Weights of a small mixture-of-experts language model, trained from scratch on English Wikipedia.
Size: 14 layers, vocabulary 32000, 67M parameters.
Experts: 128 experts in each of 13 layers, 48 squared ReGLU neurons an expert, 8 picks a token.
Below are experts of layer 2 (counted from 0) of a mixture-of-experts language model. Rows are named router (the router's row for the expert), gate (a neuron's input weights, with its number), up (a neuron's input weights, with its number), down (a neuron's output weights, with its number) and show model dimensions 0-191. Each number is 500 + 40 x the weight over its row's rms, rounded and kept within 0 to 999. Numbers have three digits each.
After each expert's rows: "comes before" lists some tokens at least twice as common just after its tokens as in all text; "mostly gets" lists some tokens that are sent to it at least half of the time. This comes from a sample of Wikipedia text that the model never trained on. Tokens count by the router's weight.

# expert 66
router:494508444533534480510484530466495507516512516482443468434615547562521504482461462452555556554478509461493492426467482448492520451466548560542524546420530525501519491500468449545459491499531480539530503531531436542538546488503469565497482444559513574564478461515502558461567452440543466511561460523559483577470424521473459494445509515519485498606491490467446560388431517471479526447515507532492518525497528479463530504561468523523539525531510520478533544487496548505524496470515491545536618552544497517403477473534492590527450443491482501480484532457542509505493534516533505563
gate0:487502504543568485523474434484521563546585518507446552526455487413509505512492503468454465527633480463535542484534457479439525556560585503473531485504496568526453509427498521520515491485525543481496452485451539533524488493473503523517509425518549532501535434546563597524530548535550514560482428519535472484494497458544507522496514487551497498502494540539527456411488577501485502485450514452455529559447417500490514583528446526531558467523483485483526546525535576582513457500467455465549524521524540413452449521547507543564453499488494522489491466504463411481499507517534449528
up0:530513550563500513479515512462451448499500484487425505544484521564533463494483502525533462467478498491521506417467473561560524524532487503460469533473471447487405446400507492518529515515468478500524511458501460527531516387508451507506566479444504606416520466512497592496504539487508500503471516470487506592471466492477546456458493549514518513471504508451504441473503560597519552492466505491470531534467415543520443486475497554460532481435491468540491545537519381495467471501472545362541487457483492480474471485517504498478459504497526516472447447577479504527572513525539594531
down0:435528530521507468444533538495483440465552522502550457437537499509544545492512479464547576532533488501526531536519491515522473513439480552484473510557508514476472465475533551526584575536564460553518485479523500458482535523560442496424460510529509441484497540494467552455466506539502553552466491462554547491479576514511558535518480456613522483453508521526551511511500493492495467473543543498466434477446470438518474446434451423448523507578490492451448564453521555514405430430551487509485513553513417571449500492519470503531516531610534519484528504441459524493509457490450499446
comes before: ",", "s", " and", "\"", " (", " is"
mostly gets: "ization", "ment", "ation", "ism", "ium", "tion"

# expert 88
router:476509475542521421477486534488533471515556484480446466432561554594562545497492473512526519540437545449522508446526465421500542462486491512559517542439524545556475505469489486546409474509495499546507501572516506550515536448541533501486486443555467560547505504534400529498491522445571414458526445520517485573468433483479370451454443500500433484518467476454503538449476554484530468539498473525468534544539576529475545507514487520509509545484527537416549538473528514447486450456483517543545528491523546539490524511539530561487487472509472461472547491467541525540517554541460489577
gate0:517460493547492513488514562466480493455482444488500425499445558495467495488449470477492520519534529481524428511509508533481504544505549510504510447457503499495486505541523524548495503498483547505460508499517535485372487480487479554465471506508492522496483461495423487549511545537527437517491499501547515450424472520407519467509551581465459461489537575495416454486483432534502470559514516514532522452474354468514448493499495531561499500494494487520450482451326402458506499518469534464485533509486572494460581532531564498514504468485401460538534503521549487531480509507405501464
up0:524495469513409521500541453465518499496507596461380512521458481513545554528458506543564433482546532475484413490511527529535497519560458478468543443585493593516491473453487510528521460491451491502465445490532499463515524535497529578499514511510576473521491523547505539432587425553480465489437502447479458486502507581506513502491490481456522477561526380551447441510562523522475478468544553472513498478466575581546508560493565556503502531466443552452438513539496523501438527463465583476502520470465452489480471527518506480541539531524493453471478533495477433500547503492513516513
down0:432590523475527502556541502564447544502430521440496554484507489492506477561453509458464606512527464560522468510418513562573545486460471485476489499442545523490438507493464483498474476509527480506511515540518553495472492466514481516530514458505484504491495573476529522425539458520527522483545547439442507514491517526531551477477442463608554536449472554523444477494502454482555511543567530538491502436599503552465511549548568463512522504601558517489560493459440443432531525514537440509546530535475531425465481464499542536558511516477533513431537490459551453482551559512515496529
comes before: ",", " of", " (", "s", "\"", " and"
mostly gets: " School", " World", " International", " Royal", " Women", " Company"

# expert 23
router:524515441525502449477439540451484524494489523445479497500601526511520521453363543453542551546486524472566500461477528380516538477465508525507537536468541541523536519506435441540459478478492479547503480559524450501545498468540487521458446475585514506525486459507503508473495461447563473476549488494558475532440497480460505467415520495515458487589498473422497552372499556522503528486526511556483527548563488454461521553572414537518473545508532551472505574495479535456540492535508486566567535514535489506485489515541521592518472445469545516491512526487550513534508507530514517552
gate0:560474535496517434528564514494516540487478510481511509529514510548512485469500494478490534466519519508514541479474536492520481477533483574541551477465489474520592467575471433511524495474508528570542514516573396509534474490500539513578488452476494495433482472506534507440498528474508490467560539425491549459525569558459522498514492509477490457588369480421470520467388488605523456437464449571541526554499429490541491468517480453468507553533519513539542475572483513540552538501548522503578460458525550489531439452482502489512487400464468502518506468519530506476546494528564503440
up0:458410488505477487587506497563454484486482450520490483538471422480505607496512536520504527532510479522486416511512504433537449541470430569404466497512524526464519533529442473485495452511571498470480491470553508469490538517507511480486405475552538528489488502485455508459525512524461520495512524513528494484450535525516490527539503532483517538506438479529494366476554488479504484492503486458479451459468475516508467485472550547517452539472493500522580566598475567389455477489574474508519463449562481401501511504435542508506415501473475521494502503495570461466489537400533421482
down0:422482524483512532469516476538543498470445544485448488587558435557487442447561490495532587435448475469378554496432534411523547503488568542500482502406457442495521474469544461499607473547509493469475554486491479511484478508501524462564542442450473481516506494463528522489498569423468513458489466507535497518538461499503438553554454536463528467520423510515466488552518486541451462480501555466542567489547449483461474491516489488571482482443486525442497484454534486509541518533497479476589468529539563531523517446453509504452536491546507506502478481523533562493485486453491595538
comes before: ",", ".", "s", " and", " in", " ("
mostly gets: " life", "ly", "ization", " space", "ally", " culture"

# expert 83
router:498546503506519499457502518502511481581488497458474524480535568509606434471385543488505552529504562499559471437540522417484488491500509532536464513469542500504478489457452461528413499432473554505458533547505481505466507497500520523498497542516461560556477459510430577466543541471519430440517491539526484553471466486478492428417441517516467472563467491457447602435476509497451568511523472542493486454472462488509516535563489496479533511407481542528548494459486534463510473487523503521547562494529549553467570473519507474456490489474558545509534502475535467550521571484559459622
gate0:450511474503545507528502504480503438511477540495515489497515479583514490463477473452496490506508499549476512502539491534486534530504610441490513514477455450500500403485461539548511497494433533594457503477445561474476454483481519540588469435516477491479500476519526534500533499490553493504505519526487474554513490497567532502508403463482540447502517657485473551541449466521480489460522498481409518393509478534451512469497551536597512527558516484464419517539573597488465491482485417565462540540542559522477490447483449503475498500526452475581519512437478467542550478555507516505
up0:518555521587474503470519468500453460470536432479490470507529549486540519517439495436502505375512502501476545551518427530571522561519542454461574572577534518477485503548451460483482576478503565458538489502561574531489532553534524490499464502497509526491517471535461528492530493450409452524500465525512427434523526492483506453507489501374529446495526435500553444497567423449452433523438505560510566462443555441527534488498494501474504515517511484456513507556486487497515523448492511565528451497573488461494505461530564419554504495514494501430526489514486513519511474557532471543
down0:517472549450512466436520495467580493567470546476456510554532499535458467441511452434501508528486529432550479515471560452438512536483498504543511526481553424505461489444563437518458490502524454523450459565559518510537508417456491416515502483486424516531615465531497506537533519555539540512520528488515531514487528483485561471505479515451536539389427483500507532514535503477549510486461475529516455508460498443471523456487466456443478575559547477549422492507525514514421467536484497510449491444468477554535461437454541426492488509568429484498596522483519489519450464521503451545
comes before: " was", " is", " to", " had", " has", " were"
mostly gets: " he", " it", " who", " she", " they", " It"

# expert 120
router:510507538514503509464445518483490512526544546453503509472554542527504475450470507446544561513463553520558430451499540490537512441520443513508472519468517535543488533475461414583474499443474537489530444538583518608514504437551547510495451484535477512571499468476417502458527555444525450448501483554562431557473500458491486506436464476512433457558504433459483470455432527506543527483512448554469506553575490482431548531514445501453464506488534554464567582437491534470494468457482450517531597549521539505495496458502526543509491457477531534495560532496491467519509583538490487565
gate0:503531588491567494520476493481468504451493534529575490486498487521538499472486561529497449509489535496479478496446487426562500420509490547476432527519490491565510509514515530535514569508491512525530492495541517418506543499467491504417494505507437529545462494472452448518407501507534568547482510445464487456482495546483478576544595579508480581479506480477572444503491441538471511443496394481468495485466465506511538491482416517485434500436454446434545462498507474502496548504559522539468525512453414539507434485480533496532574409511442528467505551508511500528530593563503573539
up0:554517565571535452498515584591496545462459549472445489554508486451566509506494553496469436528460506631472465504480412515444460445482433510472476516526430472581508514417492460521459577598511544492534482529480593527516510446525519459458451488557520456589496483511499423488584478444498499453476525511540563442522484500486553494497608495497503487543498481498533537493557535527480521525417515522460442532489513557504523493534536539451483509469459486479524509489497421543459486516530471556482571508483443513482498433526478513488440515515510502520501538466521507502501504510500477481
down0:413498460465514553542493579494516554472555504529490497530512454491549539529446496510467580499467488506552412463473477466492463516477541525493506437519485477529515511560540474477523491465534526498470489449529452538531515476516517556526481469484565463433459639567471513489575607560432484479480562490514508601524491486542577491582514487534509481506451527493438456574552474552536606482467475474516511495526447503554442504505498520477461490521488472484536508445477496507545480541500498505485518601475472479512539508511522457439459505499571505476515410478516437506505469568556445492
comes before: " |", ";", " -", "N", " Vocals", " –"
mostly gets: " -", " –", " —", "—", " Yes", "..."

# expert 127
router:470507491511513446439482534484523475551546475441481481441556551591546514520470478505515544548489555473548500446519453462493545474473501547545498494449475518546493512463455521539420480474488479533539504568558476570530540507526506516484457499568462554588469470489413523469518498460567445495528503523533486556469459464457401471475459527550376458585461480420455576478487520482542467539525460515503577555520471483466538524526459520506523544479546535405532508462487539510510466494500531553556569491503528540481530498547532573533471447518486505485524506481545510527478579571455488525
gate0:477537528495536411423428528514604536534547492402522520520495535494544540503487463487463471549489507453487529488507492487463547520491515562471455464441446428541568539582510522514507407499468491493552498473481530567507540570529473525559552519469447469495452434486406444471547484519457487515547529493492508491418574444498507524563476531486519506502440502488481526558547508514499551485540474467493521552473474588453418500519520537592510534539513452502430460454484464517510491424477423508510521507464527494515522471525508495489511534559493576498518481498533527493446476544517398548
up0:541517594527575542502491460442470518501515531508394494503492517540486492575508410510510481467578498502470553534479461450560489519531445499556442457491471517458459472550479478436500535530475495466537517526460517465513454603456479519460538511550550521536514590473516543430533501495431507509505469456540504536536456523472551527520526551543489478585519534504437571473503455444453576458485605552558484444532519478485464432519518471480498505539545496448486553452567477533501527492513503466540441463441465517483464463480544494525507410425556472495449514571508543512497505529485503480
down0:500521468595523464549462613429420495515485496469553459479470484507466557555428487543537451513450497528510500484479537520560450505459423521510417501507500553553484495552531521541449507505485526427472491418478553569453455472473536485518488528487525548465450491491460528514460423502509462472528529463553432480504446535551535590538510493513415521469433525453540517434467477524530444580536487503542439554482490490506521524567510510560525477550498501481478439508490429539520492519544500505481536543504485497449484481494475603488526617479564498504493528436527511485489546489471527469
comes before: ",", ".", " (", "s", "\"", " Company"
mostly gets: " Cup", " River", " Railway", " Records", " Championship", " Award"

# expert 40
router:497485453525543466459501520465496503507501464513507490451581495607534518498439518484535544537457552493533477450512494468532521473479499578549462483482491526538480454485459499552465477404497458483498434557560466580499520495498521584514462543532513519560443437536402498480494533481567464513598495513545452553467487477509486454427500505528401442522440453443485547418489520513532484527555473504460557557497435503490545505582489486513525563462549505488483521432457521438492513481477490570529576517504514498506545523521532582530458443476482507482508495439537499509492515607518471546
gate0:489459506503457440565509544516430425526492464426481402477487557547518475516540515546465538487541532489523455492456492409493526445515492493540489533577547570574496506403489511492495545506509502497489512467495517442497484545521520478475518584458547466513564579492464519488462506535483502508579553502534550503518453431555559572464495497479488534500517444534481531546520533549470416490500589461568533516526486441483457534566465496463486532536475544505489426509471467436511498468472475457546523480499536530479515528385449529443556465485488422516534495531521439509535516543479548429
up0:468527448450439466455436462551446496477508492467446517523536454488444491522494503436567530492532469491469507466452521487479539518500487522509541469544434477482426489552439497480525431486439486492509541551547510496512526435435562502509480460446527524571479507474490487490535496479442474427494500577585492514549460491526439587545447493487520523459485388498484566550441513490548521487524555478492456512470600477571490583416497490457497510526564466451495467561558590493491483552548483504524496534469516533491518474531439547478560493519470547575498446443557447514531514495503457526
down0:514619539466544452547508506516463548514590540496441499485584502556559573505498482522523543495512467546468544495421484535519453459441520515517513505488598489512465442466465498473581465494513483479416464461541467548493508543494520496508525514461481495578504500475457535415488545459480502497530519492527504483497568508543497457499572440501524530373515494526502411497422487500526430461520499498472537450477547533495498500542588453471540503516407449506532506501552486443538577484532483519521510525463551554471452515571528471493512494463461539460514444488451426511467511567506520476
comes before: ".", ",", "s", " in", " (", " School"
mostly gets: " School", " Avenue", " Award", " Records", " tornado", " Road"

# expert 20
router:506582545518528518471467540456482473498562525536440494457549505530556493477398512465495494531406544494556493519497501462531530491485467575488509492427484561497525465468485434569492510487479527489501496547587505543538554489502539503471501495513409529606464441523453521461550532440525402485547465477534432523452475515514465520454476551542483442594500406508477538476500540502559479510571484509494504477499455445437548565516450522427509554445458552460524536446507537478473488496516448525511569500473535516463515532542509503499518477421523474461474574450503542528566514533471500531
gate0:541501433526423571493440471538452521475520537483508544459500487423558464525489485522497529484493478455512482527526590483526578457489520494517534479591495560462505485486475487509458329509526471478524526521557596481521571510532437474471485523490508485554528442482485459494525556508421499474413530521519514540485521507523495498487476469501458442490519443489513574501478530440566447433501523470484454427493577508541478576528464495539486509464503463485493520528497550474541474560480404482477580502428525533488534497457503499481497474477563570459502505446474489520499471489517397524
up0:461571489461412534438552578414499455428465577576458501510508458489500454475458538551499484528521509530464430487461520539467504520531489490512466448455488539512485493462541449552519445516539568498396475471510547477501520480479555447415539439551482510495490464496511517512504515533530496517476512537499507503476460496529450564526489549485537485528443447492473481391525424438498462401558494485507527417518452574437486556456451517499504590476561464471515468493553446540472533463531489466518538468568446462457561476509561502468566504455532496507512523469502482502506525535486480464
down0:531484508576508539505505489552541519504533547539547467474440534595481536501485456577461477503425569466474506529443428488533499539481486470499418435555496492468492582528464493491496517476497563462492505500521512490486523545451510558541517472522462540489483554536596508519461472506481445479459517534463501462544543440572505535468446459500566571436509483501589507518543529421531474576538518497523531508555464511493489556531468466442501532507530499465486513439431421542504519437501468452433436566511564504512521481533491552495515514558516453542571480599524529464553461570486507510
comes before: " |", "s", "·", ";", "t", "●"
mostly gets: " ", "'", "’", " $", " —", " %"

# expert 103
router:459503468496444511444471545499494460548519506502503539456561527518519505491434524516516517521415513486547481483459554455534519431491531495554473474506480550534466472435475404555459453505527518583518499527533564531485535511519566573479486462508475505529484428483437497486538509442547466477522459506527476537502427549503484535469465522467454490504508478442505502444472527494530488481592443493483490472460540478447539542550435466484511559472539515427527514420491495452468429468497483475600648540502520551445570512476486546493571461439526485428536430506498514567503575503488480518
gate0:478510526494482434524491502523570504431445472479517451537534518466550483461468483485493491519455423416540455439519474472488528496445564527490483493490470583506456512469510554469513436528513576457527482572474441439410446548504455557503473503488456482465506446553494468483479509500475520509507465451567481517478478530513503528573532433454508551484534466486592492501509490584484564511531461499422482496514423546499502464528491459541481643517513485423524522455469414517503522559518424569568531552461472475453463442467489483442501511490507527537474505499544455422504461514520500528
up0:482507483506513464546390579512470483573497559526399464552493436534513492485428488406566495489550467477537520474510547556495548478490492569516452476581442482449542491508528482523530523565499457517502519484501568397523476457502548556440497493484498540568497551494449425478450443460489483544417494525519529508468527530506502509548425477492535496470544494503428545537503498468534527556547526544480505502501446539454452519480499446506468502491543479454480466467535489431481512573478485519464553512457503523540481487540518517486537535450507478648547481499460445487522564536555496482
down0:484466463499498443453512518538561506519576479515579486567440481493503503538544546522430480524486485492510503423535525515616553479468492485522479494510430534526561530527578560515531465449521518507480528559525477544473469485520499563488513440514449459494454548474504511541485489567486524465472469520457584471434553560565486513516555557585617525500502511491504467487536503470553511554462550463474493473524453561547483525460544477495490510603508466563535496502476517473506548479505541526420538531513525467497506453575476598484493434558531444518515547586512509468534530470546521472
comes before: " |", ".", "/", "th", " million", ")"
mostly gets: " 1", " 2", " 5", " 8", " 10", " 13"

# expert 33
router:486544488504503494422497515501528438500481518497423527477559535523560531489365526515515496513404514519526485474473558427494536444485499524474483504453484504515520513470463468545448533461495501513523467512526509544487532546492517572508489465505493491603437456544443575505509501463501446428546502494527468536482457476485511511479476525479482508584507386480485502378449536465555500470552428545514498503463490493455540491514468552444486568489528566504535526431478625437505454505464462496568598500509540503499522509522490542529542458449525485421525508513453517496557539546490475521
gate0:461544474478523523491532406445533520538547577469441517488489495537440557473505494502520528546462456429563506502459434537517474514534518490506474521424511488578518493460514471536461483505462463570467535528526565444518537474512484579544505584491453577491451474561508504496428520471588461434477518538456502428540464490479551397574469520473520560516532468533577506471512477560480515455458469511510492533516589558482596430486552550561530492471435509478523510499487574510492546557472510481516498535484536513479516464411515489572511502530551523471517527535451474454521510506502533508
up0:551505564457538471548449466506444538416470459533542487530484570456542481485498537491466465456533606496416502536510519460543517433477473506521416530486492505535489531522533496503474532536504566442548385434498513525510525522428553393433506434528495464558503547459500507505449509465443499580468448446520515513484476470501497500525561568504511521527450515475493469486460602425557459514462492443486494461471475504479485519527486463500456534479466481572523533555505521538495560491501474514484480496500456424581449517570501476457588490552480497455490433491493481492468490447510523452
down0:545517520540503506560556547544563511514497427462445463522483531490533500455489542424506506470552616519437485477521610461422499484558514512509461492575573485571454515454605521477487452510472534430487409495503503494527528475421516527572470511508514477500484491499472502478483567519484506450476540457551525507512491519505539532441501487491514521509497504507575500481558491412493468561473511447523507545460540486518455555503516497558549479460510559522503502497497462571485521494534538497379494434510528516552501441587589556468511507489525536420461526542453525525484474491451522497
comes before: " |", ";", "th", " km", " m", " ft"
mostly gets: " 0", " 8", " 7", " 11", " 6", " 9"

# expert 46
router:487554434507460510524444494487510456497481547478493469483621577534520509456448547450529509572458521527529495467443529461504506464452454489540537590386486481534523500485478459559434580462524491577467465525523483543508574530487504500481491481581491548550516453476516572523505477418562491493541468503503474602498450520471439486435483493490504474595507478501495507397484501463481457514531475528448492478578557488458512545546521514529548539520466576462505554415538520524490480509492490520573569534519540521488472533513496469483423514511504495476531483444481509515513517507504508592
gate0:575461478500562480473439528486599456455545548475506487475517555529531453514509490610476479546517463480493529471492534527542536522436536519549470592445467545515499554547488561481522529472403512485523437421510497479467508586491527550549518501525411473421522561537477449517536454470525486492502457533500498485514502475510464552583485560537482507497507483498493540477435498463519475472494486542506519506534522480497487455457522501543475497572523541519468516406498440563417483493521462542543482368572515478527514534469403479529470446512530513518548521511483529521495452552549481548
up0:497482497497464432517528495478500492522482457456409479455517512482464487588446511523516491515558497487543496571476500478447536533481530496508445526460531463522522514447482435485451509505516550517425511385494511567527488514544472513482558469519498506433486511546554501498503502452576558489454499498507505420426556501477485513488486456444495459589468492532431351519508605475514554522447531482521503433540434552487523507525503553511501473525500521518500544450458545545519522444406511504508540470497486487487496500433461442523415470542532493568556485440484468521578455506532448471
down0:523459561440494506501500476446501507557561518477482532517429481561459499527490556488575496476522617554504494503440557514579514462590534445499537448464513529570528445467443496531433501539508477499515482505497489555474562522442483512487478522495508458478478438514496484537516513540546577457554487476522531537528554447465583491515484509480490466477526512465504495524474501508549480481453462505438483524438540533422496571541480553503537531524544511472460526485526541589478498505494509541457541494466561575562421436475458530504534482520480541548456572463516609461446501429501532420
comes before: ",", "s", " of", "\"", "'", " with"
mostly gets: " people", " addition", "be", "ator", "line", "ies"

# expert 17
router:498530500470513429503463531483552442552470476514469492454530560543538504479506547470505552484436542470536468420509530473488481467456513539507479561502472535531463447502430459567466494424540535489499524507580506561529580475516524510483475511600500530550491454554442556474488514492513468433532458533508437538459420477449480489406481496512493481503481444476455550420476532491539464473538447539474562502473494448455523578597463541479515574511531508524544515475531494490508396521507461546568563515464509497446482446537537560549487428490520556458555518513499494523498500539509496588
gate0:546457537548526547525517464539576514498453472470480493489409485501541481486580530487478494581557447536475533444487450510413454482491481488524401498414477498564491485603509471512518538460519537523514491509427490571506507514525491545519522451496469528485527486517441469550491526534521540529478471495501480567507547554445490533479509476557499511483517542503493476460542574504473576553543538528487410567505464504460458471551443480484491497586482482541487495495398505528534439462440492494511566461490520442470481492549522435575455543513525526562503537507581512487434464537520410476
up0:491451628546502574526519530457443529488487560497476485534498518511586500506523505536504551514448479520461494457511518483461489508555479503496440496500486507493481488584489560513475503505470505495554509469487480527527520511513501616483460465453492535409501638516475472466540492463597452538557473461459455425444434460439537491504518482475557508538482524563591428505511533486490587511465527478551481559439497451537492392500466474459464538474512470451520437499470443562497495520491503545511447525452482569498495550514511515475537508494545482512476545540537541511541487426510455487
down0:513467457458498445479549496477600484496511424516444484448500474429431486508511514470473445480553487490491518477492510535511501505506542443528523400499526487471527541439467475529477519491491537507468489461526502549474555414478479432486491513546415527522537494465459513416513514553536477485483515472549540547515515473556485546527479528571464549455483417517449542469462493509487500479523515474438512496607506536487483568476529512534571545488537440526502427508527515477503554518527446474502474539610454575447555533454462505460476534520498520449550544456447423496422567444545584498
comes before: " and", " the", " which", " but", " he", " a"
mostly gets: ",", " and", " or", "),", " &", " but"

# expert 60
router:473506492469491485466500528480484464524449487486452532446554569543525505539380543491508528513459527504527480450471529432478541419495481493548502497460477542515450526482502425532415511477511526546510480489527477527498559545512557578508511461525489487554454488486430532506521483476546483444540474507512438527492467520493483488465513513487458501555489435461442499332504507503556499451579428571486523518481522507459548498544446517423498538504535571443532507441503547397478456520477499502572613498542527528432514484496476564536518470436526492468535494508460528558524541529480471513
gate0:488478470529539474511497606496495484536461515499555518460490533541552554522479555536510531499535417475518467524489528535504597521532522496560545531392483461616544498550551477436547455468490545548486467490546558496515500467479487495502551470485581603499552539492481500514463489551480518441457473520478473459527526510572524529470462551438527471516529514445599560460533482556483551441510521564508531515460421459488441428537449516496555482493485438489500449572465547535480494527484423499501472499517541496534468494489520470503413533532528500511451531495495517548530536522558580513
up0:466476540502454442470466434578556477495471513488608424555553539480493487476472463501467381486407543488480483456506494457495562519479456522506480603516500523429608498547487516529496580496505511507537494522515552512546505571499528496434501497473537520590462467493538507440530533506501589446475569537520475515539515456560510441544531586573486505476491499486480515561450513528407519582468451520518434490500467484527513527510478461536547517483529495508491460501559484518468542536502468512498526569508517542544512485559477507539576465515464538472478498499457462536526519549515505437
down0:473508467515482455589431538427415547508565525506441503468539480512544521496463505422557510442493547537481457508532536469503472562514500443480493500521504435495478477461479440489559476551476450520525488527531462480489484482460510463509549460456474530466562541492598561488462518452506461531470459482520562445520427491529486513548494493451554467498481527524526562410531424532490473509505532546553576478475558618531510527537535528568579478568498469440567445512460488512520496486531481466458497506555513515557477484443524561492535526539435489537448502437533520460518464490502532589
comes before: " |", "th", ";", ")", " m", " km"
mostly gets: " 2", " 4", " 5", " 8", " 3", " 1"

# expert 70
router:503530520511520456458447479486500466524455514463455556456563558539572482454452532454515540537458550470534441455490512454526520442452472544513480540454502544537454464454456459548445533457535559546469511534541501543527561502509526523496460484552475543541454440535445531461525511456541446467547466509545452539445454475459446491434451514561458481554457455458451547427471555464512456446536455557479515475521498501468556547560477525458539547541526538454547537430534565454516484538556511536553563542472537542449532480525552549480497462461528536445528498461514491544531535550544441565
gate0:501501540503475429476482533475550502552465503571509480543565454530557542499418473470541537529459522546555440534528411499525486436525496568536463542494480506599491469499535474541456560462508470524511479547514511539431484471526523517550441500463487568582493440509462511492558499446487456493496436508524421581473401530507465531437444508550492416561561384504492484493489432517525536501482430534506493532538482485514531524484458481467511544435509539439496524396531519473504493522443507540540512525562537482439476501504482537550557446448493485477501531485502512503444519456480493468
up0:493529427514465528426455548521500450475528469508497536554496480483510460530511460495439491460493528522516436510555546486446462420479581513550492506532414513520450527455499523478444574497517470445499567521539583527454465472521494497531440562514543505459565519476496394544495464509513504549487563516440530513438514524570474524493450489550524508451507461568502589501409469484545483493545516512458543559469539577527421500508463537454478526469508467449495538527383493538496532493527493571498455507492570459481497428514439538507460482498462467509484518464576548480538524450513524453
down0:498480479520515522540558506489549485535565492488545443495436526502449484548387531494514465518508480402505558477482429503505553547475495472498539550454492455416494560459487532461592535467514535548544592509451502542557521461499550428475527492493518441543542497542463458543475552513472515504509523489573465471407536548512497502539531553513510479548520529506498490540491452530409483558482498462436516530532440521512444505443521459548478437524512515550456496473494458426537570453482465488495540451472491556475488581482471571456469453545495539529485470506452520495561517585499445548
comes before: " ", " the", " and", " a", " but", " which"
mostly gets: " be", " are", ",", " were", "\",", " contain"

# expert 115
router:536539507507479482498510476487539417517496488486488509489539549484586503472468542502511532513464544520578476475519548464529522426455491521487496534469504567547489505423447445561490519445526443497506470571532489564541563499550503490474466517580499514555503463491495482516500502491601452472524459542558449510442447509515432502447470521555477485567441461477518526373439540475515464493584510562497498435496540442439582538577438476458553533536492546472500557429505537485482450509530490540520529511515555476522568463523482499472546439486532512521527494463565488570500570537514470546
gate0:441491473450541525547559617425542471495463457513561491471483549531538496476460499521543470479445502578466473452520490488459487522525496558477445580535583474453502509560530511475480550489456508416529474543571553452518482530504503469456498521518493467503517484592454449524549435458546509502478523499524550469516419439503506497508486548437506533447446503489489471443477555455440478564508451548512509498501570443480448559521536447529518527560505461531569470411514452493495561564414570467506491451484498461505496550468488538450473477447488486540508512511536546488588531511480495515
up0:530447570452536474536492478583506436563566390477471524458521488546535513509538564466505437488451499535498511481525449510555529492517458538550519502545496486542513497536496448558489556462530505527535572500559456441588466588489519524445502514535503528516557507470472494494523502487508524406527489482527468414574509497572503516425414539544478449519492460447539480477458472525508544479518532448541451424505531521568580501451492429467485506494540512524463448411527548451463518527542556525464454497454527494564447462538498483471466545523537509460458476450530441540514472503515488511
down0:529504518483499526461501502446562491445542432540556521472571514499441525499465430509428543474531486549490458531527486464474498519492499511461562491480533530493478457497480467520484575473546455537444470538530507508462562558467533557463463446550511449445558509552491463426551505547495501575472508475499599502526538471443535526450469496604523494491588480526511513514471475489541547402499478523458542532512517519576517509509530458529482475475537488473515553514443532527508483464363518491539488409424441505453461457477491515442445556460519517514444489547527537428527449457482520542
comes before: " the", " a", " his", " this", " its", " their"
mostly gets: " in", "In", " In", " between", " during", " when"

# expert 109
router:504594524525521451498508479469517432507543491481477559507539565525548533489446479427556528535449551496500435507515525447506518424441499518499490518449533530527479526455428460610490525420508457508537450585510504549518554533512481527501454489567480499525467448523462532496535465473579426493535467536548421502509482530529432446461466497534464466500433471439466506399438492469523491480550452518470545478465522481474552534588463497490505554532520542499496528427504578485467462478518514547509520503501539489514543545547519483484525466475540529440555479463522470591505515536522478603
gate0:472496544418597479483469493559516523496470544560461479472482541469630444531568526489500509513444521434527463472480468519400507529495607461520547557527433415519520486509440507483493529513497494522475464484504533512513508545511534403500496514463522429465490478518467502571526529459543525466407529445492471552495496485489449464482467492532543470429439472479450575449541466483445536509466481490513482517454563479490449463507475470479467462476510543527507483551546592556500533516439507508456533505553489548487561578521499467495492529490482494543487502508483447545388485503492565462
up0:448559503495506537425445508536474459538488546477528585449510530415447484511487472510506522488475540411512495534475473445510442508507466521480520530507482516501537492527504447517493528439553502566546460494462575429461476533502521514473504523534442515516511553493421516556506579571528487428451531538530440521480397436549549497481449525511552506462494399496452474537505570468478516563475514531507449504487557585436542546516471533517517510479478542494534477502459547542486510436459540543510442551517532496547484471445446573566493491498510576511435459501530415543500478529489543555
down0:525462482477465518486487471452469450468490480449448463476593417517655515530525490496452497509559510489531508460475491498493580457501496537484531480517503510501481459516535484508533499436524476496436476549530526467463516521524528458462475481462446541509504435605440501482482527480550513493476575476490483522506574554494484488419498522470446442499536492495522523523496501603473537533495533487541469567501507477459488477470497533557492593476509548498477461480510478490532463510526481508513596499542446552606531503528431499472493414481493453496539461509537631483438436590531511482
comes before: " the", " a", " his", " its", " their", " an"
mostly gets: " of", " for", " to", " at", " with", " in"